{"n_experts": 32, "experts_per_token": 2, "activation": "swiglu", "router_score": "sigmoid", "init_std_router": 0.0216, "vocab_size": 14290, "norm_eps": 1e-06, "optimizer": "muon_variant", "lr": 0.0117, "batch_tokens": 131072, "steps": 4416}
Below are experts of layer 8 (counted from 0) of a mixture-of-experts language model. Rows are named gate (a neuron's input weights, with its number), up (a neuron's input weights, with its number) and show model dimensions 64-127. Each number is 128 + 24 x the weight over its row's rms, rounded and kept within 0 to 255. Numbers have three digits each.
Before each expert's rows: a language model's description of what the expert responds to. This comes from a sample of Wikipedia text that the model never trained on.

# expert 14
Pieces of Arabic, Turkic, Persian and Indian names and places, such as Az-erbaijan, Abd, Abu, Bahraini, Hamid, Chinnarasu.
gate0:102107190154125153157147126094119129153080106137141164129118144135140121137144126132101121055150123103127137104122137157088135165149152140156136151136113142098129136118166151099081105125138108
up0:159122137168147143113150134142095077144104061119110172113141155145157127124173138109159101126142135113113152138161131150108128147141158127124155119081095119178110128094166157137117143137151138
gate1:111138158133111137086153166147118131073152101126127118152134102114181165091116147138128165155123165142145143144130101150147139075139116141090136118134132097092135057154122133139098156125111105
up1:122172135122137074136176116091139142150171125083118142132141133131127146160135093119156142091102131099101123119092118132157135135119159137123090172142151106127128171141122110155123126108152169
gate2:127138141176106121138109085158119085102104169164116107142139093132108140102138150170132101142131197117094116146128074144116132151174121169101125113140135092118133129121110090172122115115093165
up2:110129096129129115152150173143154144134166084136122116176121114147151108150119136144148122118144136095107146172165123118107161164107117128090119097095146147135075163131121145182144110090092151
gate3:129141060106129128099130098130122110141143116109121113116131145140124171143130142146135146129147053118144094121147077109130109084091134126078134128131171108124133125119073134130120118124156157
up3:135149063124154145082124102119149113111101092106132089128111156139135122143092119091186129131121107141149108124123119088167091077089154119101113124104132096120173118117111149128142159119134136
gate4:124155094162130148140134160110090094124124177127121085099132125105105100132145127153144112145151152113155144098147145104120135132087118141114118114092093121104145078119150107126092104092126142
up4:122135157069134081094138118168146145118145105143163080129113095128112134141126145144142128148148123126142126160082106098121145139149119164112121109119103080140095146097093065158166145115169134
gate5:097119111144119120126152135102148159126124154109164169142151132152087131115092149160134090110186118130199135127120126110136131136122134133173091075114121137137161103124125097121163113166151104
up5:129119142126137147131123120112130165157136137124160142169132124116118141127143136174134113146160079108176147166153126149132123166095145156150089114090090110172177142139106101133137121157121124
gate6:129106129112131160143171075135101133171120187128157160169165124134103147139081141114127104153155073146151117086121117099126078115167138125108108148181136166166164145127133126116102163121151104
up6:131133108106123078124115130123137107146110130115132148119120148075171125152140139134101124185142127157133135099154156099120091150107096135156124092148127077118143124111129071129115132106145106
gate7:100156097147112100108130129148166133157134123153167150152145133122160136124115158159135134149102134142158167103123117102143117128144117095142178132150143108090169151100207100172110102120121153
up7:146130101156070155142136144152111130155109145148167133121114094127183144124107141118147107160093161145138140096100131119113132114153111130113113144135171117108168151059158170091171154120145163
gate8:129120150120138139118171161128127131110132113160128058132115138122129146124115146170104144119108137172147139112131101132124124116137098100144137100157108112124106135139109164108114150135089112
up8:103088147110159176140124152085136143134146115115117121109141125100116146151141188173135131114147127164154109088145091148138097092115120141132120128112121157110134184131123153168139122099129133
gate9:172196131128145183150090118161115153171162114138107107099097090136119157131147168104114150120089142118147173084139123147183164132134099068111119156097070159132152186103138140102086104109081097
up9:123139103069132121115125155113162172059132118137125167133096181151122109110110104128123117136139146156090104123104090144126140137113129145129129111120092140106109105184121097101112123115127193
gate10:157133138136138123126096121107166123121109156130160096135146146100153089169099159133134113105113121138107101107125146102116130169070130152123132183155132141141148133115136093106147113175154112
up10:127120109134126107119143133186132150120125167069117135114152135169137131105126096114163145135130120160138112136092129095118138142128199109096106122124125126146114146140128123107100123146123117
gate11:120197135119140125134114147133122141125164169083146150129135149147133104119146050142138095095139111171118087116101099130143113103092144121122170117134120135108137143151124154130113125121147126
up11:165177150110156170118139124113135115125119113149163153145119129114167097118158140128124175151149138119123162131161132116171120096144103162159123102095148173124187104108136103164186149176109140

# expert 5
Opening pieces of rare or technical words split into subwords, often in species and science text, such as amph-ib, G-obiodon, synd-rome, frag-ments.
gate0:119132098158155132085123130154137105054130110139107135117122127089164127107172150112146135159142128116101137130136106133126147117123109128172126157116128164139100126097128163084126151144150125
up0:136106153080108070156095116096107124178141153095163110130161165115129121124094145162114123127079105126134123147139154097133138131130133111123112078182118126135137159116100124214147074115135142
gate1:141132107072120119111069138180115070148158140120123128148081128049128148138117112096133150138151120126166103120132100149118122095119088150125117154115107059150135102128150115104111145095122116
up1:128127150149100126120145148091173167146131140168099129096122111146114139118110113096152110135122141081141097147068113119075092144152161119170103103117104135103110090114111116144110130093131131
gate2:175099123143142155088139134160143107161137114162090136093132083151154117131180115099111120122124151167134139156095152116093102122128171098100120183140128145118169125102109117119150090140123116
up2:116143114145108087095157140149155158146156153122087105090116119137092106115092163129135120129125115127092127110167151174083148108101144133112147176123129119124081102125143107128120150114123162
gate3:156138146136091106141129189097109113161156080123187074081096138129124110133130161174146135104111105136150102107105131134113104138138111121156122133161100114091148126090127192092099109157143123
up3:136141158136118126149118130120132111121122134111175146150096171146133123125099138144096126157149126118158106133120152118148121098159140125139124165105099149113125129144121147072123133137125103
gate4:159155146104120164108144152155097124104072107126098131134149136123153105113139157144171147089093136146146171121154117093122097146098156102146161149101121169151113108123120144137074182096118090
up4:115152082150122191136107149122104085134086092149103135099149144114117141112161133134125126115123158176136136121129146124130120090131153163128166139107136155156100141109128146133118171166132111
gate5:118179094121097100099123123161149122153124108087180161106119123141147107119184084113154149178081133169154159182125135116130155123088130133134130165163165138153105119124131158139131135148127145
up5:117131132129110119094162127159176143120153084102106127179138171151132126133137094171115118117132132180117106150095150143083113114095085133095106156153160114132138110082138138138125123195108115
gate6:151135137134117131109110163159101107123091125146115139132152121124186134124134101101122133143138148156106105173127161131103133074116138130119113161104109118103133111131109127123093081084123106
up6:127167156125135121153155133126137070130096155105104156163162166153173161156097123090090146136162144134120108138096164136146127097128154164150101176130121092122127076147158196147105082149139128
gate7:144144108151122127128154182151166114159130135093097122088149124120138130123124138138085091114101184143144160135141153148113130123134143122089111118133163117137129124140113073071123150122120083
up7:125089142167127136111111170134139158138121148145087140125131106098128113124153120105113111141123125095120122113139073142100134197120116145145101145141136087131115100157114134203080099140149119
gate8:155103141129125147121140123108154151137091067144114120085142119102120104149175172122125139121122107150136145140137128126133142099148175053143123153107131111097114130113121127089142159101161130
up8:088176105146176118129147090128125109114166147129152104124149117160043159133131140119116155172127132185119107118133143090141138128114128151085139161117125181122149157139077132146120137132151082
gate9:126122081134162124130167156134130101116132145165122127164155133114108150108179099149091109125129165154108137163126122106144100123132137139151166086167146163126111147135085151122122148093105128
up9:124133145148168163108100119173114107087128146134165123122128088120107130132127136133126123144117079134140142096106158132101102138115113135093070138168093136122145138136134114127111112135129123
gate10:108093138130103121111104089156106141120096148151158120103157151115149163097140131140121100127084142116117089128140136131146105130097061093132144164086113192123156119087126098104143092158143132
up10:152123115137092110146088096134112107171103131144105175136124133088134151167104155151123170091128151132146110098162137134102146139132160162139164128134154151127131116136101123120118095190163118
gate11:133106155162147134122136162171098100116152115156159124076143137135112123189163151146102121115163129135103144165110186119148137120096104105145105138144102116082112121133176127103111144161157124
up11:109104128134114132094122103137158163148082106118142105175093165141129140076106115132133175116139159136124146104139101158075138111141104136111082094075148127145163120125105148088092144110115159

# expert 10
Verbs is, was, has been, can, not after subjects, adverbs like widely, primarily, and word-initial pieces like dis, res, ex.
gate0:139119095139125168163128107147107088155143117146161115131113145138167158129122189125137163157157117065139087099114099096119117142151125155117096112119155126099162144120140069141129100120127144
up0:115100067107103077133103122145126113152158125133131114177139127125135143135138159108157159135144119110109126096140118126100126108131123148147116099176173141121106143153123119114112123129093125
gate1:107090149126126119118176090118162132122103140152135123108072146143132094175117116140060122103071109123128097103120088099135123145156131117158147182117119118146074102109127142120108076114142089
up1:127125124153063129139120117177060144119108177111153143139133084111116122115132124096158110155162117139109151101096151082173115141116166147133094125092122164141148115142127122102136160157145091
gate2:131145093158094119124116102111148131130127103120106120108115135135084099122081100103126105132145105149175118079111142186114127164134135107140160131129128120111130118082113139171115208102121164
up2:128138089149084084144113081114151120145082120128128173158087112149126122156109076092120117147108091180138124118105076140143118156103160120144125142118146132155124192124121149135147167161146152
gate3:130153117148157103086141105135116137105120065134101137104120111108126114120142169161083116128148138179093098121157114121194093173103092150146122123113107130143098119118186140144111120125159140
up3:092189120098147125095153155125092114117139126100132096105139097124137103141120141114148132153136156094084103111154155129155127173141131145079102115138129138128102109098125173145141143098121144
gate4:119107128100133136153117174110131178135137166098138143104129127070145133141160155145161086094136103162107122123181152128123099098118137130133144130122148124141142123136167161133129109140147143
up4:132120147134142136111155119104148136115112143125144152159128153115140124150152123136159178136149088084112169137104153104133150115091134105128135077172134138167157152113134106117113110106110125
gate5:123078156096147102119175115133148153133115130136089137194150106131125130066142128143131107116124117138127097177093122103146115189155142089132156131114142116125101079114109114148123132139077133
up5:138142130164122140112092134144140128128159090106064151138091088154132132129107094093119158126150087135100129069137091097130117094087115125101113131106106124130108128152144107137130112150134111
gate6:120120134073133140107120129098131157120172124131096173101109112101096118125134134129142120133137175164135159123165117152144079125141124139133121082168108112103114181107174132104147160161145118
up6:133152117191096083162148084158121095121125113151175115192132149128175137143167112152119121110189103078147130159100102130120142119149146134135152136092130119182184105147091114092121133101117161
gate7:153140134150183154142128126107129147137151068153067118145119097103121145139119091100117096122145106121161124092143102126143122110099106122120125072173124146115107126128100122143132119125134094
up7:121136052129097092124125120146140114096165104122160165108114128113132144127166107145137165143149119150113146080093119094126109101178155148130096124124153100107139157129139144123138137120161122
gate8:163139121119156118118133138158105128100148122101101164154164101118152132150154173126127114136116125162094124143116123114099119084120154134083136138132167106141093092119117140104069143127073112
up8:123086142155119115114163149087109155119122111187114162121136089129104107118114139143129154085155126139143102139153128142126144147102103156118135129144177138096143104140121168140137091145100096
gate9:170153106141133133121131116101161117094136110105116111105119154126115155138114124118122121138110170075118103138108125158135105102104181096110116130098133099135131094114109137136134127134100128
up9:161114159093159109134120131146109137120119115094152155117127128150136157128127156102103140137096183103093094141114154154127135148110122120147087159116124138111143144139125146122102145138103143
gate10:104150135037124091099117163109172128155117102100098133134126140139115074142116097156147124139169153158162145120155149116141129147106094114143114171100130100106121148132112144154090108086064122
up10:106155111068090107131119163109154066110121137071113159083137127121124106125091143123133112154181130127136127124132116130100133150108127078158105140133140106089122159135089103097101147115095105
gate11:130134105109158106134139120157161107118128127106104138122116087134100154132143119102172184154175103130146119138093127105095118076125129107120093165103131112100121094116122117185119149143144112
up11:133140110125127150137130136134139090116106147112152108132106117124154134112134189132124127140137137116104091143128126171133111131148141156103157101145151123181150143144121160146157144104107153

# expert 11
Inner pieces and prefixes of long Latinate words, such as atten-u-ates, insur-re-ction, est-u-arine, inter, pro, cons.
gate0:098144138140127118138114152079164126111145128109111125137065124085130134134141148146133110130170124155085116130095132123136122153086162152106130124137126143113115105117145114201140083149150137
up0:112086114107150098149136143112182132097129142090133128098132188092115129095103125152113119083116099137138145163102130165117124119152162134117100148148135125090102136129137170185128113131124082
gate1:154143053129125145135113161081109107098118146126152119150117145144144105122182171055164129162138189124122140118121118129119128133126143126088075113113125085125143155173136105150127172082178132
up1:118096134069104151115139121163117141106126171105176129124155081153179155127129116112172089157115118114184135165104101150108157147143174134107138102126084116145141120108119106086107129143077108
gate2:093095152139122156129171143134120130119123099171100143126114145097151143140133158065139135093138122116126154149112118148142117130126109162143134140134090164117117094122173127110151136120180130
up2:144130137131127166158101123155142140135140146170096126145109110083116149126162156131108110114135145158131174127119133124144139135121080125128120114086109143127146092130131123120141109117121140
gate3:109136114142126126147134111102124048132151115126133141171142159104129148134113105134093146150102089107107121161144168121109136127128089101102119151102159159132119125102158090145113116173169123
up3:125118146176140131119113116149128147138142141131085125078073138129141110098092133128084148090149157134088122111133083154163115124130118118103125070139125100084139143098133119092167100104091105
gate4:135178089115116140150102137106156157168096151126133151119120117129089119146107111116145133151116140150192158109124099110176112134119137170160099136111122142141134150142130132105133117148135112
up4:167099129163117185177115149135132109122145113131163082129092124104140164137167127130137128136146134126124076137111120116121106121073115142165120097173098062155117091147104135115121114096122141
gate5:112122138089158140128139094143154141136160165126164102111135117124116096143166123110122137124115106110165116125116170151128148119130126134117145169108163119136166130127137118128099144144187129
up5:150117138156154121179154128112125106124101115175106147113121144124087148168080121132094107137166161116117146121101094113107103143099131095135091129153149141152134083116119131113134104092121152
gate6:139126103137125112090085056123114134090153115100126129166111126120149103128170138127100104107128118141132137115132130142170117116088119164152127158137143142131136130140132148091125139106140147
up6:125117144097122157117080158128135146127149101142099095112147150132101114145166159109154133101120151146146139127137166171072101113118136112111148138137183140131095080148120097141116113173104135
gate7:142149154167160138131161140134182104178101150112081162114100173103172108122105137080145132130146152110187134087117115140118132104119149133180134120137127132122143159138157140124132126125159139
up7:117104123116125115122117117094152109166120066129172137123079120156127155091119131142119122166113098132113085160112116149114102184151112124105147116108161130092154105090123146171093131130148152
gate8:068146119142113156170114159123118113166089148149149143122136156140109158171096113119129101137164135113152098149134127104149120084159136105131120113138151147084115110151170140132151149171121123
up8:157143074140123099109154157120144112122137083143100076109153123141129128118170168141149133138127085139126107156109135083147097152096153141093116120127122145113127117122095137091113123114144146
gate9:118140106176133130142150164137118108128145096110106122151172123122116122132128120140172107088119162100124105127121136112139160143155152111129160118096146128173119138147152137143102132119146104
up9:111119109121082164118144164135115153142107128124154162138126134122130093126097155167159077086158158130110130124076132142131093126122121142116131154130109145182141157102119136156128163089105105
gate10:128158134088140133110142113121132126169118127129181172103115136111112147145125142120129119086156099119124107200149140150137114158126085166149151158109105196150128124113127155112136136160143134
up10:123157129128139114113090109114152112148129125154141103135126096111124121138145093139127109110081131169148107122110160175153114146131139116117141148147185112109173127119117164082134093127138162
gate11:131140101193132161133125132144145125095138132161116131066106121160126146137143161115101151177128146117135174050113158125162141126156140122147135129094147144167215135121116140144145065158100109
up11:121115125168121114122138119140147074158142120112097151127114155113097170135115161100148132161190174145155137095129148148129120128148119166117120137127106151131126134136112072105140156128124133

# expert 22
Word pieces inside unusual foreign names, especially around k, ch, kh, ag: Ghatotkacha, Panagiotis, Bashkuev, Oaklake.
gate0:130066142087142136133171115162117144180086124125133163154087068118164146077153148140131201111124137165139101158116145160110140161127127105093122172159117110118164138138127143155125157145154141
up0:120141123123170117110124131141136140093159140106110133150093164172160165141148152133139119093145168142097137137109107125095157155126138130127134165180161131145177135116132137140221133084121168
gate1:091136155104141120118134106116119148127191155108148107098132113138108126112116148148117125141136161106146164147123139156087135134167135118128127112083130130125134140152163108123115158127101106
up1:126185137095123144112111142136112126136140137130100114122085112089113117097113131119097137128141137128144135115106143154100105144180162112129159127096132141144136176109150120149142114123146121
gate2:165117130115096094130151148112151120160128136097193101156103130124139145077104139131152153130140147120152132128140125139141149104143109147174094116122089087141121130133106145158167152167131098
up2:127129133157123115130152108140100132108108175146117104132117138126115125123117108143133159107127162061085130139114138115099130147163147115130075171164107127087133125120108097149125106139105110
gate3:126142075086114133152121125139160135134125127140111132083131143105113096145163106126116117133113126124116147139088089143102142135103137145133097081092123139168137146117141126166158128139146147
up3:150140119126142142144117108100135185147153120099129170123131151141106145136148084127113133137100128143147142118122090127155175138130075068127140132121160137131129158096176141140138075129095083
gate4:121129121092098119132199123130084156118127131101135149137154150162122123098158140145153076113106109082083111147161171135081096108146104106125150150114096121121152116130144135147143139172105169
up4:180108125124112144147117129092141110132162079142130121161150187116161123108133105111092120101161178112161149103111116132151107115120187097135143110139092118171098103122137121129094118146093131
gate5:093124083139142102147129111130150156089117105168163109164128159099158105136121115120137140127081101122140125157157148120127127140111146114185138124128083173113127120158122089111092114122143137
up5:100095162130162118155162168136153103165148110138154118124120115151107117085147137123135158126135095075114097082135160099126115153140144129137117129069093152124124141105117151116111134127135150
gate6:133134168122146087129128138109140115132158148087153134115151139151068149116140143139147089111142072163146179149137150111134135139125137086144140139154135169138143114133153162052118116146129115
up6:138143121114131097103093114127153152129136085051129159127120110140101138165122122143102113132167080128140182111136163111106182144121135139116125121135129140117092098152114138086178120168103124
gate7:105122132108141134168085089140120138135143133137107149161157099158108116144159144117088095129097138119147156135118116118091113127129156131112127157147140142140125137124146142127123069100146095
up7:168132098115127134090135114158132118133066146119150099144128147106147119107103102133139093082088115159149118140164139119100120123109186173107141083107107084112088169142130143110134129109093083
gate8:159184138123112125153138144161126099087170136155133140089113068154136109148112138125200113118141128144102125063121112127155133126131136121145093140156095149106130138149139088142143078117144103
up8:144105073136048130135154114161154132076125117116143089130144092157118085147115168112174151181119104133115080126082124143112096104111126099149152116147101103121118101123092189096102139102122120
gate9:155135147136120160125170149156110096132123129131177129118081113171103134071117136137129132117132182158088128131059145145145103121133113139147184173136141168109166143124115145092159136179143117
up9:132090118130144153068099128113134144122112112112129141108124147146140131152111089116156109130121114136153099102145102112119164106124144103098169183127105137126126124124078129126130137101122145
gate10:132142157130130183155085143121073098147111148148098129148182125091158136151117162123153116148109120089145126143186145143134096148109151154131116115164160130098129182104123118144160184085151137
up10:110197139152130137157168137123191119165118103118137168137110156120124118115118122127120114123165102100129083132121130160105111123128153137165073165095110115137136146127117140174131128103099099
gate11:155162139130134120132102144121133137170100191117101094086146072144140137123148159123109080163098115125145104155097110166139155125070139106128153144130184130136118107154158137107123106162082078
up11:084146101089138137123102126150091121119144128150145112175150136146078149144114142160082134142143164186136157086118144114117141131134122116104143135113139147147085140143140141116133118143118153

# expert 15
Opening pieces of given names in lists, tables and credits, such as Alex, Jean, Jeff, Damian, Adrien, Carson.
gate0:125136118160103153066117107101145124148118140162149091097140158102094153148142116153139173143140101177143193110135095142157120141106131072146116140098163179151099123109132135146127141128076097
up0:135107178131126151188140108115077111110168156148103098123111107155094107124123121138125169096139140103088117091121145120071117118131076120123138140097126124103095124126099114152136126108138153
gate1:142098162096115127157187162113153110112149158096149104112161160149094138141127163141163153109137172179113161137157137124144133098103122083152147143148113123131140120152092114146132080118101099
up1:146154103120149144096130085103109138127067145150084156078120096094133139112148116143100117165136110088121165144113110182139141172126148119077082116109082127130097072146139133118113159143145157
gate2:123128142133131177142138101160128130116105097102104098137112131106129107150127190113116103127133111123075120108124120096117113097183129101110116122128110158115115126159150127109111102130131124
up2:152144182165111128118170144124083128113114128135135157076130124146134178101114113114173137110088165144085115125126157103151107135085126124135131111129103138138130137178108168123076133124105096
gate3:081136126123116143141141151099110101171109110116128111175123115149143138140112149109117107131163146096203126141123110173164110122144143137080113114137117127105129174085143130093120176102122180
up3:115193137097100132138129142145147155182127139106153097150110103110116098154119148125126161139140163109121128120135118158088135107152148122141168129129137136108139108134143113119102166152163170
gate4:113102142152161170110110115153141113168115174133157154156092158114124114137100155133140111141138112105151121171195122112113112126155147136139138147138099147136130126080156128125108160120139140
up4:096161135149119115128156089091126109128135099134124119122143139189141115130162076132137130149136124115096130079129137085127126091153126117142124116111135108131116170165127088091168089091145091
gate5:127147128131150143150170116139132118110125112154128108152156120127124093097080102140115141145099148148113100163096153112126163144116108125135177145126126130136123073121111156139130137126153143
up5:117182154123191090126102128120158096111166135128124102119167152148133126118132126128141140111135149103173144127126151132133112137110111109137122134118184104109146104164096136145165093105147121
gate6:107120134123130140100146135151135158077151130149091114160082132100123146105115141113095090086094137154132118116113143143126082141089155167165096153104097129114158135097095111165129162115112130
up6:129127110149130144131169157167123112133180137126132155124114108118129148087116092179147125121147137145131142125106126111090115149109138165132154106142137118188121196119104129128108104153133124
gate7:140124103116101137128157135082147102106132122122123111170127129134126116114120164156098111100113180140125122147128108122125097133099143117078113097141133137093114142115188139096133167157147147
up7:115094135125129119152126085121115132198118121115145108152127125128155099128152084139132123182104118098179143128166128144164089148111130121084136135136076147134129125102162134157113134168107164
gate8:155129105130186160104118098116093126158132161120135150125085114084129133080051150120112139134117114136105112135117078100082108077137102119167133097177120137105144180150131169116149111113154182
up8:162120150111110089132136125164130138125110098135118138163123146158129154135151101119105115170145166134136135157112190143117092137117144120114152067141091127124120140165149111103135115143130099
gate9:148186093138131138113151084139098105156086150134095136138172110156120125120148164148150153140160120134152151112111134119122130132132099139158092125148168147127120105089097150140124112194129139
up9:118090160110104146141102162130102131112108115157114126090078142114136139148154133141136118132113122126179132141165134132141104098135152111131109107129163129166107152184112129138098136115107083
gate10:099157160079177141112147083121155134134118092151132129168154097139143100119092135093144181203144165108111152100088121139114126128145107125153110108099131123184134098108194129126113154136122128
up10:132153123130127144126108111112111129154151107138136080147087095109130100138118114138083165122169134150107120137066111128139134119126155133130150119115108132131168129103172150154108138138121138
gate11:118064118111093117163177128118127117075161147112097131151070117142104177110100101118104158121109155149128108120166163135117140097119161109139119134165169124144111156114114144107141121154139119
up11:168130101117088179119105185132084122133127112128114108153157130136111111144164136172131126107143150128107142136116136131123137125109085147120110113179125149151124152115098145138157116145119087

# expert 21
First letter of a word after a list dash, parenthesis or pipe, mostly capital C, P, M, as in Published, OCLC, Mission.
gate0:108165132085138110137141078109136154133153093121141107153095111128129079118112125085133095084082132156156141157166080152151137113119111184149111117126130130144146138165172137132094098161120140
up0:153104132142154148109131170174160123152131123096181145100164148165127112177114142106131137108151146085095126132104138087145132101072151129109161121161130128132124121116113143149126169116142172
gate1:119103114178154136097150123131130107126132113114146118142118162145158127127148156087124126125114124154120104116119139157131101121133138094143120156122158099147101159166123128139109129099119160
up1:125121191093095128136106145140106146124116130143074116103080174127149129128118108156099093090117064122167124141141108123121132121118174182119089113120118156140137127152150179109104120135114114
gate2:120090093112138140118092132134106142131124125132125137141156116112136137095129121091101140121151133146136135138100127142129100124120166137157172115197115111114141111111095139171122148149125086
up2:143129131140117129175149146089119105123174126139083158129079110150134102147120146117111147121106129103123111106153162100144132127132138126164116146130095131136187157121093112120148091122124170
gate3:188130121115169104120112136139106113088126112151108142142158089114105090142143125171145104107170177141135142147101105100106138127123102142175095131100098124139145136151153096143147123135125093
up3:091120126119106109127155109083157144160135160113098155105128183150122128130198130127130148121091111105120128140121093159133142130165120081094153123141122157146154137106142105122110143126124132
gate4:140140062120103129147137173100135126097107130122132182093114141130110130119118140110101143145094100147045143174103131164101107133139135096134133117133153123151095117088149166146122125152121126
up4:066161130118137121157123119135126123151098131150114085147141097160144087100137157139119086093104103135187164113095136085132110113084144128127166166159127118152154152108163137126122127112105124
gate5:072109091106131157067154127124139107125118108154131089160109156116147097092107141152152174163166131139187125113165125134112163128140148147140134106163149119135131099115193167137150116123141153
up5:152125159128115112135110121095136135124177146109125148126123103158131126180158119113116133119146123123147104106127150095144112136123087084139151121104062116117105132109125115122120118146130093
gate6:113122130148170150135105099161127118156106145126150099068111171141129123124138112139116130115117106149161117159146049177122102105111127139113145098075130106104105123130147181116108143104142142
up6:137165133105101098133110144157134113102117144137105144158108097190125111135148108131149174113164127145147089158140134147121163166133119106114152112093176164129112119126151128133108103152105133
gate7:112132116082158129116100104123092127103151174144103206144106128138128119133082157143141102117145139137132144124080157092136069109149140115137115126047104126116148159142132140126179140131105125
up7:124077123077157129139136092105097142091126162119102191150120149145133107126093127121143106106133130119092103118099154108180095111126138116140098104103092103156116142107132141153168110119113134
gate8:127139121099121141124164099115174143125146156139178085129155126107145099105148100082138106111153089113194108125178136165129107100153097109131079141132116126117129166115148122105096111130176155
up8:135109140105142114137104128154096082103104130134091146140119132122113141146123155145171130129140166129072130177066176110149156124128183096099161104124156098128102123123128157103165151078118110
gate9:114118131131078122137146088103135099146147081132164146110103133094144080112085159176142115121138095160156194105145102126100121177076160118156101145102160148115163154131144124104136131101099086
up9:082129118119174110099124091116130126145137134144055126103104170182069166136131110112125108119103126121105130125111127166135129081168112134184157126096101116142119135175056143118072134119101132
gate10:138163139163101132128154100121103143125090130116133147128105146113166149109147103155095127140121098145129176133134137160121149134127094116119132131139104124132121110177118102109075124092106101
up10:104121166153119099161125120130112145130134173139124107146112076124096158105112195110117136115146167096121144113163123058103142118177158099119094107115107116147098097165108123170141141119136123
gate11:112125142169085085126118104098164104143126168164168131118115132121090143128121154096132120157102109146157141084153124108143139115157122112156065117120120132156124106115122124108113110098135118
up11:087100104115150094105147139147135113151079084157102106115129078104107127173076103141143146149103126124126156161123136100101145168158112130130128146146107141100087119113134112073126137174173124

# expert 18
Final pieces of place names and surnames, such as -burg, -ford, -ville, -ić, -ski, as in Freiburg and Coleraine.
gate0:072081091144162101133135098090152149185130159094125101139125108167169178107163118126115095105122107161150124111142163136115152089176148133100129162121105154136125181143137129140093193137125109
up0:123139088142158121121132130115144123143111133104158093118142109161123152097160100115157122077120118175126133125133156132154095119119157157080132190123146150175135133142124161124147165147079110
gate1:138154135108088098094138112118142136182114102093113177146114113108092162135159133122129172111128129148112129127129139165103117118125094116124129146146163095166133170138146131119125156142126111
up1:107142176105127093090129108109139111118076115129112172111126148091138136121161125136109152122129127163120160097170167109098100111104121128107086129161151164126159134130203089133165114115107137
gate2:105141137139161137124118127109135147111134140152147149059097170129139107104134098150142110070134126156146104101156122127108140121136098141143102129102124133135138077116109101120141116096139118
up2:138139122137121124135155140105101114136131155131151146081122153130148117077129105120113122106130128158123129091136145088115108108148109128148112147056102162115142123131130103163149099131086137
gate3:132134125119184087073172079102147133116114114152148135118118148136122152120156076096147119124119128106125081108149147134137157104129091112147189131110112110119151102093162101132153137162121115
up3:169116113152121136114131107116134148111157138135094127129126127134129141143114100096144125132071139143151130189113085105124152163113177131109126107074129136078153135119158142124128167079148157
gate4:121142128120113178131165135107098120107078119099117121162130107148101100089114133137102124126107125138070149134143107169131154148137145110133143051148101115102092108140077139148142117128128159
up4:130123152140093114148132150131124142167141120094130130134146090146109142169123117134137069148126160126106112097098184142133117155146126139165158138157107077091157150095122127144119145128134145
gate5:108134106104091106127133168135123159114214148141136138144126131095095130130136130124126103118086070119107144100138151095089080159144117139157115117127076132143185118104157121126102112135115107
up5:134139140101155084143138158098148145130135123128143153111118118082138111088152148137117125136135113139123138118105134123136110183096141111138087105094117108127165147153144135112112160172165104
gate6:134141100154146109126123090108161088115116101113078148110133113115114128120153094114139143178082119120141115147157162098113098132112146160174136141115106140129160101154156154109141122141141139
up6:149093139111132119109117105136124103098149126151135131098108115191126128120125104147139141171089114162120152115148175129161117124113108153170133168113118096123138095106171172138137146113094118
gate7:177162159098140131064128141131170120125127063161131115170180140094169161123112111081103137145120136133129141153151124167132169085147138127099158102147115179146144125117136136129150139145129132
up7:105118116162141140101141100075140123106120096134113083185121091108141105127112129180114155122097128165155158132145097143102126155167131152119128142171138111124122141122174107165136106147093134
gate8:133125120131073141124108170131145113138087167124140111154146131159133105112142179080135090111114139158135143107161125162121104108117132102110106143166127140099108089168110063099155103155111173
up8:088138125118132137108147140127116116088148113136136107123090119144118111088114083133097164174177101149105122152124157079132122132124140175143085125092077138117167129120117157111128153133126134
gate9:122166072089175177139146156119135139125147146143120141136086124144209125115140142103139125108185115089154095122115119141119097130107148124125115156108112124114098143097127100139161147115130149
up9:114112118161155119120115125129164163133188093122128120141143108111145096132191119148137161128145138137109120116118167080142151151149148067149095097138155083125125170135150124178134117111144133
gate10:076139128150090150113128146111120140154137123093160114138140093125135074101135112118111153096088163176114117118136106154094115138161140134105155129109153121110100144118127149139090118171121127
up10:134143123142141133140116132125112075080152123127137116107154155104161123140137187114142087101174138058145135101115105093137140127154106120110124075122170083148155153133125062161142135129123179
gate11:133130147170107132157158121126108090130106151111163096122190112136109151160114100118137100168112098093121100116121101110140172107148087124137124147112192105113076139151109113137168123151127128
up11:151170128124098137097111120106137086138127139152110102145104134160179121072113127113126145125137134149095127106111119123093141115120149161095183135151108135135135118123102122135116102153132165